From a checkpoint of a small mixture-of-experts model trained on Wikipedia: 128 GeGLU neurons an expert.
Below are experts of layer 2 (counted from 0) of a mixture-of-experts language model. Rows are named router (the router's row for the expert), gate (a neuron's input weights, with its number), up (a neuron's input weights, with its number), down (a neuron's output weights, with its number) and show model dimensions 0-191. Each number is 200 + 30 x the weight over its row's rms, rounded and kept within 0 to 999.
Before each expert's rows: a language model's description of what the expert responds to. This comes from a sample of Wikipedia text that the model never trained on.

# expert 37
It responds to: Words continuing a clause after a comma or pronoun in biographies, such as was, after, along, officially, at, killed.
router,241,244,190,188,169,191,225,139,195,179,183,205,177,184,203,189,256,239,198,206,201,152,207,198,240,157,196,149,190,145,192,185,167,253,155,219,157,223,205,139,230,251,231,219,183,211,234,165,199,270,198,199,169,189,211,246,224,195,236,191,216,205,229,232,207,244,150,229,155,250,198,203,188,182,177,205,208,198,261,197,194,214,182,211,232,191,179,211,210,244,235,180,237,181,265,164,155,201,200,184,239,227,225,170,191,204,234,156,186,224,171,213,160,209,161,193,246,201,191,192,217,187,154,227,192,239,200,233,158,169,175,170,253,210,214,160,187,213,153,142,200,179,200,214,234,209,176,216,235,227,195,195,222,183,220,203,125,210,243,190,119,207,182,192,255,156,208,179,168,201,241,197,174,148,248,198,237,209,180,197,182,192,173,178,197,211,259,175,187,179,230,264
gate1,214,175,185,220,187,239,185,246,162,168,204,226,204,202,181,201,247,140,193,225,180,246,171,201,192,206,199,228,224,193,238,183,237,186,197,213,231,174,215,207,201,244,201,166,213,194,204,174,193,200,267,170,165,160,219,187,239,226,177,158,197,170,216,203,198,283,178,153,229,210,221,215,236,173,251,272,171,188,187,224,163,238,224,192,104,217,149,183,202,212,182,226,188,244,176,233,188,193,221,163,211,179,163,185,206,173,182,242,257,169,152,168,196,208,249,169,212,195,216,163,186,230,207,241,165,245,135,221,201,220,144,198,198,182,220,210,155,213,186,236,209,226,209,185,170,193,224,249,144,176,263,240,231,223,219,238,193,175,145,212,217,223,261,232,209,191,221,240,201,178,214,175,167,191,180,252,152,194,219,225,253,163,223,221,234,221,213,199,241,209,198,211
up1,213,193,186,213,203,257,197,201,218,222,184,194,228,229,195,168,205,201,191,204,197,197,191,170,168,268,247,214,222,169,209,239,154,134,187,206,173,198,174,205,185,151,193,253,220,167,261,201,173,208,201,188,138,234,179,159,192,187,166,222,250,145,191,236,174,213,211,243,182,223,233,150,140,237,164,190,217,167,229,222,180,206,167,176,231,181,246,197,181,197,222,190,202,176,191,232,222,224,192,203,191,236,240,238,189,208,194,205,148,192,223,267,235,224,196,235,149,222,219,237,204,179,193,221,149,195,202,202,145,206,227,172,181,208,189,219,208,173,209,232,144,193,223,219,178,207,219,209,241,230,180,211,124,224,183,149,160,222,202,206,243,144,170,164,234,211,208,193,245,191,189,165,157,169,230,208,261,168,217,173,206,228,216,195,180,141,256,199,133,216,228,124
down1,173,220,193,246,152,199,185,128,186,172,173,214,207,221,203,206,192,220,201,141,237,218,215,175,212,122,233,226,192,158,161,183,204,192,203,201,207,196,156,238,224,230,247,168,246,208,198,202,215,201,191,180,233,223,207,259,227,223,152,180,199,142,210,203,213,230,184,172,183,179,194,205,194,223,108,175,217,232,201,238,174,194,156,220,201,243,233,228,126,243,259,188,231,149,178,139,219,223,183,163,225,230,218,224,207,203,219,162,226,190,187,203,207,216,216,190,192,217,203,174,159,252,236,210,215,171,220,190,200,177,162,199,205,142,233,224,223,172,179,168,197,254,255,199,208,149,228,134,229,227,169,152,251,167,177,202,198,155,194,238,196,197,197,205,191,214,183,258,157,182,221,185,201,211,192,168,240,220,205,226,206,181,134,167,217,262,209,230,235,210,188,229

# expert 44
It responds to: Past participles and verb particles after nouns, such as imported, donated, built, set out, plus == heading markers and list line breaks.
router,217,250,206,201,195,143,235,177,195,194,173,186,229,184,156,252,263,233,175,199,166,242,175,188,266,225,225,169,211,153,194,294,241,224,232,151,216,155,166,151,175,216,170,231,219,166,220,221,213,171,215,169,239,181,191,180,223,234,250,233,237,204,205,241,226,238,180,157,217,203,156,179,215,243,230,181,224,173,133,159,200,232,158,243,253,179,212,205,150,149,183,185,187,187,237,179,197,213,201,199,224,167,203,180,171,172,181,193,215,230,202,226,188,210,177,187,205,195,236,211,188,161,185,184,191,190,219,186,248,215,171,174,167,182,259,240,208,221,191,186,209,221,205,140,189,207,159,210,237,183,229,206,210,184,203,185,202,226,225,235,235,176,177,186,179,168,203,154,151,241,172,233,198,210,196,228,225,152,192,235,206,212,128,196,142,208,141,138,202,187,185,203
gate1,246,157,192,216,193,248,188,219,176,241,206,191,239,207,179,171,209,173,213,225,207,196,181,215,207,169,244,186,213,229,222,203,243,240,198,191,188,230,186,179,174,239,216,224,151,213,207,188,143,211,241,228,162,151,204,189,173,208,224,215,225,124,241,233,199,233,178,166,220,160,302,195,229,201,227,225,149,225,178,248,232,212,169,155,210,154,188,207,220,245,198,232,175,257,197,218,202,203,253,200,187,167,257,243,187,188,151,213,183,211,188,191,203,157,227,200,174,184,211,199,192,171,168,308,216,272,164,193,184,231,190,181,224,195,209,197,198,182,202,226,189,180,183,192,181,195,248,255,137,181,174,198,230,200,214,175,178,209,204,201,219,236,237,215,178,191,195,188,241,178,197,189,179,209,212,284,175,175,246,217,262,184,230,132,196,226,209,220,174,219,175,215
up1,198,196,185,193,147,201,204,156,202,233,229,208,270,203,223,166,202,177,199,156,141,150,161,162,140,222,185,198,242,147,216,191,161,189,240,242,199,212,161,203,174,185,217,233,193,201,267,210,184,195,155,192,200,230,184,179,253,200,125,219,223,183,157,216,178,235,189,211,194,223,181,187,184,175,141,218,197,223,242,245,231,170,215,176,235,232,225,216,220,199,216,211,258,171,185,187,201,166,167,205,185,255,178,185,169,191,229,198,198,191,210,276,250,254,168,246,201,193,199,158,229,181,159,193,196,225,203,191,149,227,239,183,192,201,221,180,258,137,165,190,209,194,204,198,162,238,198,236,188,149,178,255,161,181,195,152,198,280,183,216,190,213,253,170,211,206,180,241,208,198,202,221,192,193,209,184,207,190,247,213,180,210,200,201,201,170,234,261,190,272,208,206
down1,177,200,168,162,214,208,159,163,194,212,214,218,250,235,248,172,196,153,191,180,204,215,186,219,204,200,285,163,213,193,200,219,234,205,229,183,196,166,167,199,201,203,177,213,229,201,206,206,189,141,183,141,273,180,205,274,180,202,185,203,249,177,239,214,176,150,218,194,193,165,175,201,165,240,142,200,188,200,218,140,188,184,149,230,204,189,240,231,213,219,223,180,203,187,162,240,198,242,177,231,189,177,221,250,224,138,166,144,213,271,204,217,207,206,247,200,165,167,227,223,191,237,205,216,246,229,192,241,179,203,218,242,255,165,256,219,247,230,188,239,227,236,181,257,184,218,186,189,252,233,179,148,205,194,184,203,174,192,183,236,237,233,214,176,212,199,167,203,179,244,186,203,251,170,182,208,230,199,219,244,148,227,189,213,216,180,200,177,231,178,140,228

# expert 54
It responds to: Digit pieces inside coordinates, codes, IDs and figures, such as degree-minute values, GNIS IDs, 2023, million and billion.
router,266,177,180,189,157,166,227,211,206,211,152,195,215,170,198,225,193,174,183,167,204,164,251,236,170,172,255,152,193,244,207,226,216,222,258,234,203,185,213,229,185,218,185,155,217,202,157,233,151,173,254,207,184,174,168,151,200,210,235,239,201,226,201,187,197,219,229,230,142,268,202,220,185,195,230,230,134,228,211,181,269,172,216,163,189,203,211,198,160,215,204,149,190,204,211,197,224,244,247,152,240,163,249,204,210,187,150,269,178,186,217,173,228,204,250,158,207,183,207,192,216,198,198,199,187,175,183,183,218,209,215,201,232,207,184,236,154,179,238,162,201,177,247,220,198,196,155,189,240,240,235,200,229,177,136,224,165,191,219,238,254,154,166,202,187,232,228,163,197,203,180,233,179,170,213,207,236,227,227,172,240,225,210,211,198,248,260,156,232,227,209,175
gate1,233,141,183,209,233,252,167,215,189,164,197,243,164,171,195,218,240,167,212,239,149,181,207,192,191,225,233,222,181,219,237,164,228,221,196,161,230,204,237,252,239,265,199,152,195,244,177,196,176,191,244,206,208,201,214,210,207,206,175,192,161,175,241,227,228,212,194,156,236,181,206,252,177,166,195,242,140,172,237,210,196,265,228,212,196,174,182,179,163,144,184,211,193,267,183,220,163,184,235,193,159,211,210,194,203,241,184,242,206,171,192,161,215,188,252,180,184,195,194,193,230,200,223,216,165,231,144,247,177,195,137,257,226,240,183,167,158,187,210,224,198,171,217,225,175,205,233,253,245,206,285,204,258,228,191,209,193,206,167,213,211,247,207,230,185,209,241,191,185,143,169,166,167,220,233,254,185,216,214,191,247,235,219,210,216,238,197,172,207,231,198,217
up1,184,193,170,195,167,182,200,235,171,241,222,179,226,202,205,209,141,217,165,157,182,200,150,195,184,178,210,183,186,153,168,248,146,135,205,228,174,209,168,178,199,154,158,263,229,194,227,204,184,188,187,237,176,206,178,203,200,185,210,197,205,207,183,200,152,206,172,225,191,223,229,173,196,234,229,184,235,210,193,204,189,169,196,180,233,227,199,230,237,243,210,194,251,165,177,195,226,195,176,182,253,200,244,240,226,146,221,160,161,223,195,260,209,248,206,228,223,226,227,191,201,181,155,199,199,172,263,228,200,219,252,164,142,186,178,228,224,197,196,167,192,225,189,210,223,201,197,196,204,191,119,259,158,131,199,152,188,214,231,159,201,123,189,178,260,194,152,202,186,251,232,247,191,202,162,177,259,164,220,193,154,170,187,215,191,156,213,251,196,221,186,160
down1,131,202,210,189,132,187,179,181,186,168,162,236,178,271,214,180,176,196,217,195,218,181,249,146,197,147,229,216,195,189,179,175,218,183,190,179,180,174,131,221,197,192,230,220,248,194,155,156,228,213,179,197,221,187,192,253,221,239,193,180,182,169,235,195,185,233,169,198,179,206,183,193,186,215,185,193,160,217,164,223,139,205,138,181,276,157,238,202,187,173,199,124,226,183,198,194,192,167,195,174,211,250,186,236,209,220,231,211,208,202,215,165,174,197,216,259,176,184,202,230,204,217,186,260,213,198,205,193,217,192,236,162,212,165,250,200,204,229,160,279,191,197,195,204,233,161,177,141,251,212,226,165,210,189,205,239,150,165,202,207,224,210,158,181,211,216,196,224,183,154,236,162,206,172,226,165,248,214,164,277,184,202,137,231,195,163,193,223,228,180,218,226

# expert 19
It responds to: Unit and period words after a numeral, such as year, month, kg, ft, cm, plus ordinal suffixes and table cell separators.
router,201,186,225,190,180,199,190,165,191,192,188,209,148,239,255,212,153,146,194,179,235,240,199,179,206,141,186,196,232,234,184,154,246,234,214,213,192,181,192,145,212,227,248,163,160,185,163,191,174,188,188,228,218,191,190,214,245,226,193,178,216,200,168,174,210,181,233,152,259,163,210,165,190,243,199,180,184,250,197,156,169,194,175,202,230,271,166,244,212,171,244,189,251,192,208,200,229,216,104,261,183,199,229,181,175,233,190,193,232,164,220,136,246,173,214,198,202,222,209,211,205,196,224,133,197,178,259,152,217,157,215,204,227,193,227,210,224,212,141,250,183,214,218,182,208,201,162,197,168,173,203,193,238,205,212,188,203,202,170,256,219,208,204,196,228,252,148,143,179,168,220,212,171,242,184,176,239,219,182,171,184,143,221,215,248,234,222,204,197,179,163,211
gate0,209,215,254,204,234,223,173,214,165,222,182,195,191,230,146,218,206,180,181,169,209,235,165,250,243,266,171,211,243,213,201,168,210,188,200,256,183,188,187,156,197,233,200,197,226,186,213,225,195,233,232,248,177,202,209,229,182,261,198,197,204,193,212,183,218,210,253,206,227,153,224,204,177,213,225,210,207,225,205,242,174,161,198,159,190,154,226,191,175,141,182,195,194,150,211,175,220,264,227,218,225,198,222,216,193,218,196,205,246,192,227,232,229,188,190,199,175,181,239,297,182,214,172,181,151,217,192,138,221,172,153,195,183,154,204,158,189,227,158,147,178,166,166,204,221,168,170,164,208,166,191,260,177,169,171,205,130,204,191,242,165,215,123,180,208,229,233,154,206,202,195,119,200,217,189,207,194,177,190,163,234,166,232,135,231,192,200,167,209,177,238,180
up0,233,237,180,202,179,209,228,178,213,221,169,234,207,187,221,253,230,233,178,199,148,211,239,175,168,206,203,162,192,163,250,217,188,174,238,150,175,199,146,220,186,182,224,219,158,163,201,198,157,254,241,207,158,219,230,229,196,190,214,225,216,184,212,208,212,172,157,188,155,266,160,173,169,211,195,229,228,146,230,239,193,260,159,228,178,212,175,200,214,197,208,197,213,177,258,207,184,147,239,183,196,225,184,184,211,187,189,179,162,184,176,203,157,234,198,229,214,264,222,198,173,164,208,250,234,215,212,219,185,235,210,193,166,158,208,264,174,139,235,215,241,174,188,247,190,169,253,189,155,222,175,167,164,234,216,186,192,207,185,195,252,143,189,216,230,130,211,177,183,185,222,271,232,211,188,209,245,198,185,226,194,220,163,210,154,173,150,230,193,185,198,265
down0,213,158,190,179,225,199,210,214,163,229,226,107,219,193,190,199,181,130,242,164,189,198,203,153,232,167,251,260,209,157,166,202,203,205,221,176,205,172,233,215,180,185,268,260,207,216,180,202,215,186,236,188,173,176,199,164,143,189,210,136,231,262,178,219,150,199,209,175,229,262,204,179,222,193,212,201,223,183,183,166,183,177,247,201,229,185,260,195,207,256,165,205,208,260,157,227,217,185,212,142,250,208,154,191,220,211,225,198,195,207,173,170,183,225,224,241,197,236,180,193,257,202,212,203,183,209,180,203,192,183,209,175,220,232,188,192,234,249,228,241,197,217,198,178,247,221,247,268,233,200,180,179,204,220,236,168,212,165,184,197,203,165,215,183,128,201,163,237,179,168,170,180,191,204,236,240,177,176,224,251,225,193,212,226,157,212,201,250,186,158,171,218